python train.py --experts_per_token=2 --activation="reglu" --balance_loss=0.00534 --balance_bias=false --init_std_router=0.0304 --norm="rmsnorm" --attn_scale=0.0884 --init_std_o=0.00713 --z_loss=0.0001
Below are experts of layer 2 (counted from 0) of a mixture-of-experts language model. Rows are named router (the router's row for the expert), gate (a neuron's input weights, with its number), up (a neuron's input weights, with its number) and show model dimensions 192-287. Each number is 128 + 32 x the weight over its row's rms, rounded and kept within 0 to 255. Numbers have three digits each.
After each expert's rows: a language model's description of what the expert responds to. This comes from a sample of Wikipedia text that the model never trained on.

# expert 2
router:128127121132139149128123167120135106129201062103132114181100149180127184160154171143104106116156156117105112133135147108089103142101150120141146142175101079180178108094080140142116144135143076150139078184103034150070113115210104129103130137140129147127184151129144156136125093183134110107
gate0:112106152116108200121118120177084183158185153147097089155121099172168095098197140129094197164190070125163178115119182106103108143160154185099131070078122158102184160142130090123179161114030160150175137118136127121128110169159107122039132157137090142164139131137114124110159120144102170133
up0:187119164172071138145092114078113170185080084101076104116115098160171116107099146151212139147113117060067091105131088132076152123112108132115158163137103109112140116129145043133063056084157135112127115123185156136142081122135120111140159090100113136169043102125103128145105123149142172106
gate1:111203091112151178134067136139177102166080136095095157136117136124106127070115115122193150152105132115109177132147070118077100124077137141182126135144199148110127149161087124167150109111107155110099148073202159113112120131144139145142140082099133056164183166121124196099074129150157163158
up1:140134120145093120137137141106147078119117146066125106138142096139114140173175143067173107164111178083150099122156137184149133084092165113072068134130167131103199074175153081101090155093128129204058210135118178156186165162079108007118160137118130185124090104132152081108033076112114085176
gate2:137171139108026107126148119126157148176139152127166137156139160116156152133157134142153134137112153112113227149111136172124170156165131169201125164136046129177095154134148129121106159109167129114181104085112137168160127131166075092074160169086125107112120160104130188149112168144196129130
up2:131129145121100120164080159128124074117121131137158174127138131114129168142125126119081071118160110047051191140131053107155129073120134113122117169127091162079116106112099134132051126078174182127207114126141132110127088089105110142149091061146099125196105087084134128134120145092105080158
gate3:051179123127194096164125083135123149159165105215156059091128115113173144135167123165087137087133195110123171092100125144127079109126091143055144146112194175141117091125087115135153122116130137132214116071166123104091145150126113112145109145113126157117134110168119218153126137082106122132
up3:088189085141130129143211118120125083084085113142168129118145110143137103067070150125182110237138154177164135150132098092092116158204163139138154037086230131094171126085136132119170124143156115137149185134120115137166134139096148162142161109144105066147099150116141152104171117103197128145
gate4:134165103158155118133114076037108141118128144145165160183147102119118077155190160060138130191140132181103194142088093124160124184094119090125132102159091178143103126125134183171078154153158156131109120109181122105083112092180146119152081079082134134199096094134057102140165127100116126077
up4:171157076180141166155137165212081141114135123155114147128171113168128168037126148130154098095132166134076182110134132180144078080085182133121139116100149132143184200141128196120122114040098137101157079160103089122087136103063100115154119118123092146108091124128165166132169119093138139107
Word pieces inside foreign personal and place names in lists and tables, such as Maj-a, Kaz-inc-barcikai, Pella-di; also the words for and at.

# expert 15
router:137081185155178182076155101118085124106105118123162089166154139131115141100123119146168167138167136173125203106135161153108106178136140127103137186155101154152142139184162130054155116135134150134128165124112103199142145128200126161116154127137047069101114119080158128116125113124095099099
gate0:122116151127121120104139135160059186109069126166109124127134166124149097089107134129116163091187144127172052116118147110195137100102115177142142151144159175186079154114111137100162162140077104180155153084100081064146163136165094153068096255112118131103131118102124125145095136149056083090
up0:120104195100138104128077129142127111135134149146082087073144136114124159134123120131182131116129109110125073127125126107053160127111101111106122095133137179169116179106126185130167106197105121156156106165116130146151119129108138151126109173135121182111136115129143111138154129104132112145
gate1:130149095127075129117097116108130091112178151132170113102119091126110176144157101106087083103089127159107131152052141111089105161133168109109173136089100112129100169127161108111064144139141113208185165176117061082146077120160109086103133112196123058109082091111135114139124134147116104144
up1:135115164156148134127146153112186142112113149179119094146074196140158160100103084124101106080141126120125159106165091096082089132108095116130151077188096089084108152108148110068131092169108103119106139090113109198112119179131061143053211112152170125101150146131113094155165114090126099164
gate2:145165081157153142083087114119120128170162127130130115094079108155147114142076162138141192120107127127107168120099116153154112110118160115117127165199060123173106128153087093119127141155108149120157161152124154125144137129149160087114169075151109102152171149110123182115110091107101083103
up2:129111186119111137132085155081108152104096163086156138162128155086100154185115112114138165138136149122083104155201119200139137145112173093069158110122145038152130116157145112138138126176069135150104070159151138082131129115124145090109117129136158135109148156055096090138120139126143128144
gate3:137111109183114087151057095179157159135123078124099107101131139111148133097057211137145141094115107131138179080085088180102118084164175181100119167133122138166176180097131138122089137175087149126020160159092087115137092156149152149141132194150117192100149106127108143051084137137137087112
up3:152156153075158164114085116154162146136084076152207136204184162106125143124130185144115169189112181075105093139103170117094111122158116118140135061084153131141085131140143149124160135089116165062121108216093135138165108102158118129089125111118174131123105176114120083150121146091165092116
gate4:119144116163170135128082151137127032080103092188093107128176053131072130178090131119090176177114106119103136128124139180149123162125109117137157132090186168130116145106119156109116159162114135103141101162184120112137123102110079121091128115109186083038131124133120133094124165136148121173
up4:122139173132170131145129176092125086162143163180107080153135133140166108149112147170109088169140100101134070111104121103103100148132159064136155068184102199144130159147136119099112141129120140109126088121110129085096085115193177113166155135119080167098197096073158183086111199157164138118
Middle pieces of proper names and titles, such as B-rant-ley, Le-ach, Gill-igan, plus North, South, San, under, and month names.

# expert 11
router:155149115121116128154110114154177116097089141124178138142157199154102090102181153179142185114153096132111141131058146120123113082063115125133154058103157116111100120149157138086134105098118144127136162137110127155167137134083142132055145108195140173129168129132064064169147147129133171148
gate0:132062166081089118146144091105117088148147110115132149099141100077096128107175112108107172119131187109105182101077136163127127109114152067141116058142157126139123149132140117104118074132066154192093194167119096092139132169131128148134138152133163192150080099127118194208119159077059162161
up0:120027131196145163160114175117130095217156151146124152107138157170121131092120139117085161136118124147113108087091146135159113089170096126125137141127126126120137126098143113220082088083069145131162121086169092114140117137123122113156135149107086125129083128102139120124076075126174113089
gate1:084127134116136125105107142108110169092142092156153143128188176116161167138215116098169157124137120113137165130055169127069133072101153167132103074108152174116147087118205102126150153143163146190135152089135097166117098155149096172086145087143115113099130088132084137097152137138156168141
up1:148102150118138082182162150130082118142122158106147142123128121151116128093113179168140087120106102104109079176154077175130069117124192150126159078173189172095138149076157071150083090119182172139134146105140141066122082127111068129142109100069155164096130144106192202107156121110124094149
gate2:140054136114193117116088106126170184146074151123107125127134134082134127159105135120106167112161147090101081113188124111133089080099126159165165107065161135166142171051159099164130101116112092112108094115140104171054039101113174142100079149144136183118144119131126109143085104126089178130
up2:095161104068103135148064146146160118172126159164168145120081175157126147094061130165172120094141145102120087045147150118070152077119128082118120152170150116145149096082134096140106138165122091125099119154148158098106104139173093093113140145122184096162133148130147116152134074050019173149
gate3:106121162135143124172108138113117128167113079111135122143133155148110116072126066242111141136114099133070182142105119107081118143100119139118114181141086123089109112144111102083170079116166134145109112128128071165166103125101122180107174200097145156141147157116143122098136148106189082117
up3:106128129137119118110228159060085105121111124077122134105107156169097100160098145117136120187088077185134135148130140140217145124148161163199151180036063121092128128093157122070098104110124099115181118162131151081162141098087138114125123136188120122114107114134170109129132067118099179129
gate4:106134197135100090118102180155114170137131120144103167140144172142099186148084207152220112109159141143125086157139120163133102140135169179050142069134122118118143089156112126178164118123145117120170161087129129104116083115178112116091104060144124123154149149166129149107121202126096147164
up4:157106098119118154150098193078155102121082100119100130207099111120160078074108153137118143129119131138137148159153143081133093086177124136108159074107113202037167147119146118062170121101168119096137169100145124137103109159126151121174121173162153140123124128128131144056078123133105110085
Quantity words like not, both, many, several, some, plus digits in tables and years, and word pieces after a split-off capital T.

# expert 5
router:094124150152150125094174134096143161146054084113163126087178125082107068103143072131149155059106134120128123179109119176168153119077145132092110140176105158164165087137132158157098076116129160132112111147105197089133117166159168133095133159139140215089101140078182122166161107098124113102
gate0:119113186095142120105083095139088130101098100115152139094148082105096145148116054150169151089094172187115124134143118135101131138115126148160127119194160088195150144138123129134114124135140146116133130095149100161107155176124189161144151164145094122068159138117132102076111131119141161126
up0:145191139090199113128082051119176135160192109140147089142099143137143170099191195201125150081098123121146124121103155076143134094125138138108149142073179144150147097123112127109136088167105135123084084172139123111155131133078140083150188143138110102160114145153112130194149196202098122129
gate1:080145135132129175137120103178098110059145104084109082153119101192119080068190090129096148190146151118154135133106100177145103155178182136067100068110142120110063162138169122158101188151156103119181108150152110137119045092119099125121083214113149083082179152173098139120131036137141142117
up1:139142132104166081198126189091120156131133113139065118083062083081094145120122111144183093112129189143116119151149145109064163181096135136135159105130163118113112101127095105134147100114099112138156142172133162117077201082145143135147144152163151117146163143130084141151114123102121170152
gate2:161101095159102109157147152122113136150141176147180150098167151136128121103085069112109136148126126128063118093120103174135091095124100102132111123117175123117149092182180097067124151064106133170159167167136096095088113140141090106107100110098091132156149088144055140106112111092089123169
up2:130115091094142112086141150086133128137130138175165101119063135103097130153154143045103134123119087085099110115109088146159114082089100159157102087165139103168184073148152123022164076103154171117165098143104152119182132156161140139104186125175099116136171130122147098150087148141110161133
gate3:175104142100161125113172150117155089122089134125163151140116155123113174170201084139169138132189128134139203099164124135126090085134115170138148194130179120145160118137129160095129114086145079152147082122123116128103076118094199180167209178135099143190147137099108149214152050166152196114
up3:130081112183141154125157133168091192155105091092156107127108143145099180098126128146135151131153133090095138123101137121121073137051152148188111118153110141080124110154148096083107159091163118095180102108117105139124158154079103122090175108104125176140137143109182164112115113154117096156
gate4:231106146085111137099130093148122167129122153184096127189037166090125135123138152149108137118173117083128165129153106166201127117131122115151076175155144061116043102089159094104114176135034115096157153130117118103114131189154170102123189084116108157112077174123126156173133144105094149110
up4:122182162157146135171135139154091179120100185124158075156221092064132146140145131129126138200097038151120062121131156132077146128042170082107117087117070156082203154155114070128118148138170113134112116109133160184096145147186101163127086136077207135158127130174163136139127115150128147140
Single capital letters and pieces inside acronyms and abbreviations, such as NFB, BDNF, U.S., CVIC, and W or L in standings tables.

# expert 8
router:055058107091118146113169115076109108075131136127207123151181139145096149118119173166126100080158111145090118085118107107122096124147138153171152137100057064065105153152112107160190024160120100189117144160093137171069156113193153124087116133112169077101135123153170135168118118107109161089
gate0:149152113106084105161095016078159164144145169114069136110134129118048141099169121102083125129192093170099120142088096181153124100155131176105121162142084105056150132167104112122113121152139110140161173078138117103137136112148106129100137137147105139167129128121155102166117124120166132197
up0:104136127138138098129186145143059113145110144124170133092070146075118100097074131127155105182122185116082133063084144043105177107163090141131182147090097162210134147081107150081135117062162094109153093125069125121142120124140156134151111099128092153065111114186148100139083123157112155110
gate1:086119165150154122126056095138099113157117103161168143101184121144147149125145176110167153147132121144118180098138130178164132117103154146102130172123177124180139179141143090148093164121096132135117104144129102112128098139150175150169122118146110114143157147093173147141118156185091161142
up1:137136192142118158082151185146133150154113119117074058110188124111102086149117104085109169124075171162144104115095157075112130117072083058056076131136107140091082105106126070148107109142097130166039170117126162145163128102129126209159130075112140093105149154081114109120104129018146115102
gate2:113123134118098115135129112057128122169167119155164129145181117146085168138131116130120112150136116141129169112125080097195125159132140085144161130127103080116140087116099101058101107140112179162131095116152129117131141146109138082138115163107135086083149109088154222151061140116091090148
up2:158117100137080073099097147152182075112101181111083094087043137131119132134152189104043135139215119105107142124165131172117111146080164149086054121133172140098092133147151129150109092179159119090108138182116128133115115124127097145169104107139087158133128147107072127089135144147144144131
gate3:110164123139091172082155081166125098151181118142115085105128067177130141128145092112179099098060105125058115133122135098128110096137131113183155129155149122157155127113142118133109186143051144129081081147162156161134098135144120118126126145095161148144158136160160214127161059094101160110
up3:063189088156118121092133115166115137106130126099163223137162134124088149204124110123161129118133137141118115139155107153088135085114158158084069169109185157110146178141049107169182131125055137140127122130080135168070149183144126168121160100098098157144155154123171139141140133117135137179
gate4:123133139159142100137115146146044115153100154150115107187147123081067237111169121146116177132087138140135075149158144146071123068127163126181144095109194098135157120122138089134152169115148090170172126127131140095106137180043171098124152082123151091095137135063134061144096101101161128139
up4:122120172100083110147141124149167134195169159086168143092151120104180141141086127138092174177163096151159102124143149127164135114144149138074137119125180081029103221133129203063150181105153100121137092069129082128163124124065139177169198141162114111134071091132095133099159103116137106115
Opening pieces of proper names and hyphens inside compound names or bullet lines, such as New, San, United, Kim Ji-eun, Mono-rail.

# expert 19
router:158127168112120132173071136120149135129159085117159106105133116063079205140157153108092098186165168152091086167128155160112135131114187117166169086182143122144088192122174152123122106123128065159131157130113122105120121130117120135179144153107183150198143135145183127150070149089091133137
gate2:129144087204105107165166162103160160107172119114158108127148107124161126127156091185187126154111139114160134140135094174110084013121124160165090130150123166168141172143155113174169156123137105153136124105169142099131149096172176034094151103081127158121179125145142177131126165140112167114
up2:080136098092170132105174187149104118073174130187116085109044124102175095132066130137098137137112066112130131105114173158185130139127127186149158073121114146136070099102126193145143149163158068139134070093163095155120120134092130123070098044089075098109096153138112118167187102136140157097
gate3:090106153109121123160112176135157097128100137156072135130071136145167089098054095123132123137132124126146128104128093144123161102129181144090164132168126139150175174148103062125125096114126114178198104158123127069208100147080130111165126149095149146145090116094198190163137119116184126125
up3:123127113072107113133140102181119182075138105151111157090124140082126123121109095092119093058123132151148155113067099113161160102103084154150080168168137091129075092134159172181117102152126126129086072142108079174095094144186114148150108153064135104194147095160102086139183186194182107161
gate4:142151095125165119133091160087104111155132131152140140082129175137135118161110130151069105158135163094118210120106176094153147084095156110093150129111131129154158132137194068119105144162106132082130153096178100138156091202156147079164142084116119119134106117152086145119109150128158116127
up4:139120187145084106177172214090142125164138141113131131131097146116099134120206211129097135131123164122103128078125165120079135085133127123118133121146111087120128109119149104132130172117157138153088122160127154138154134184149108090095103149147117187106108110149149072144094104095152153117
gate5:165125199108156126131138126087141140179135117026173118111148131113107144207173147101085155139128131098129204167114164181146084089159142144067097126122116117091059168147085158115152119155104106149120089123148106172121085120103156117121048125170162152149129149141125155125114145144207180215
up5:080146109066136124133112097161119154115166127129199097159134168058110130162147163177079116117154177135096048139113161136133145091093110141164142164130125181131134175157117134075125137187107126148048136108167199142196102134157114137115134063155097127165177133154158157139126064171112119094
gate6:201177147108133120123112169122066067114136072073046175084153142148121207058142144114146073168149103119094158205192154107099134131150098138149099149160135162148098143148145128179125139113090120121140164082133152111075147127137150128174097132164127169173137100207147153104103100137126147138
up6:161111155150116115116134122136170152085109131109100130111134190130084161127055161113154151122101148162117130099134149092122168131048173104122138193118097123145103061120109089131116171123107116151149116143163139099135139109130128167149066134168078118116117079122147128117171145111079147102
Place names and endings of names and words, such as -sburg in Parkersburg, York, London, Germany, and species-author suffixes like -lian.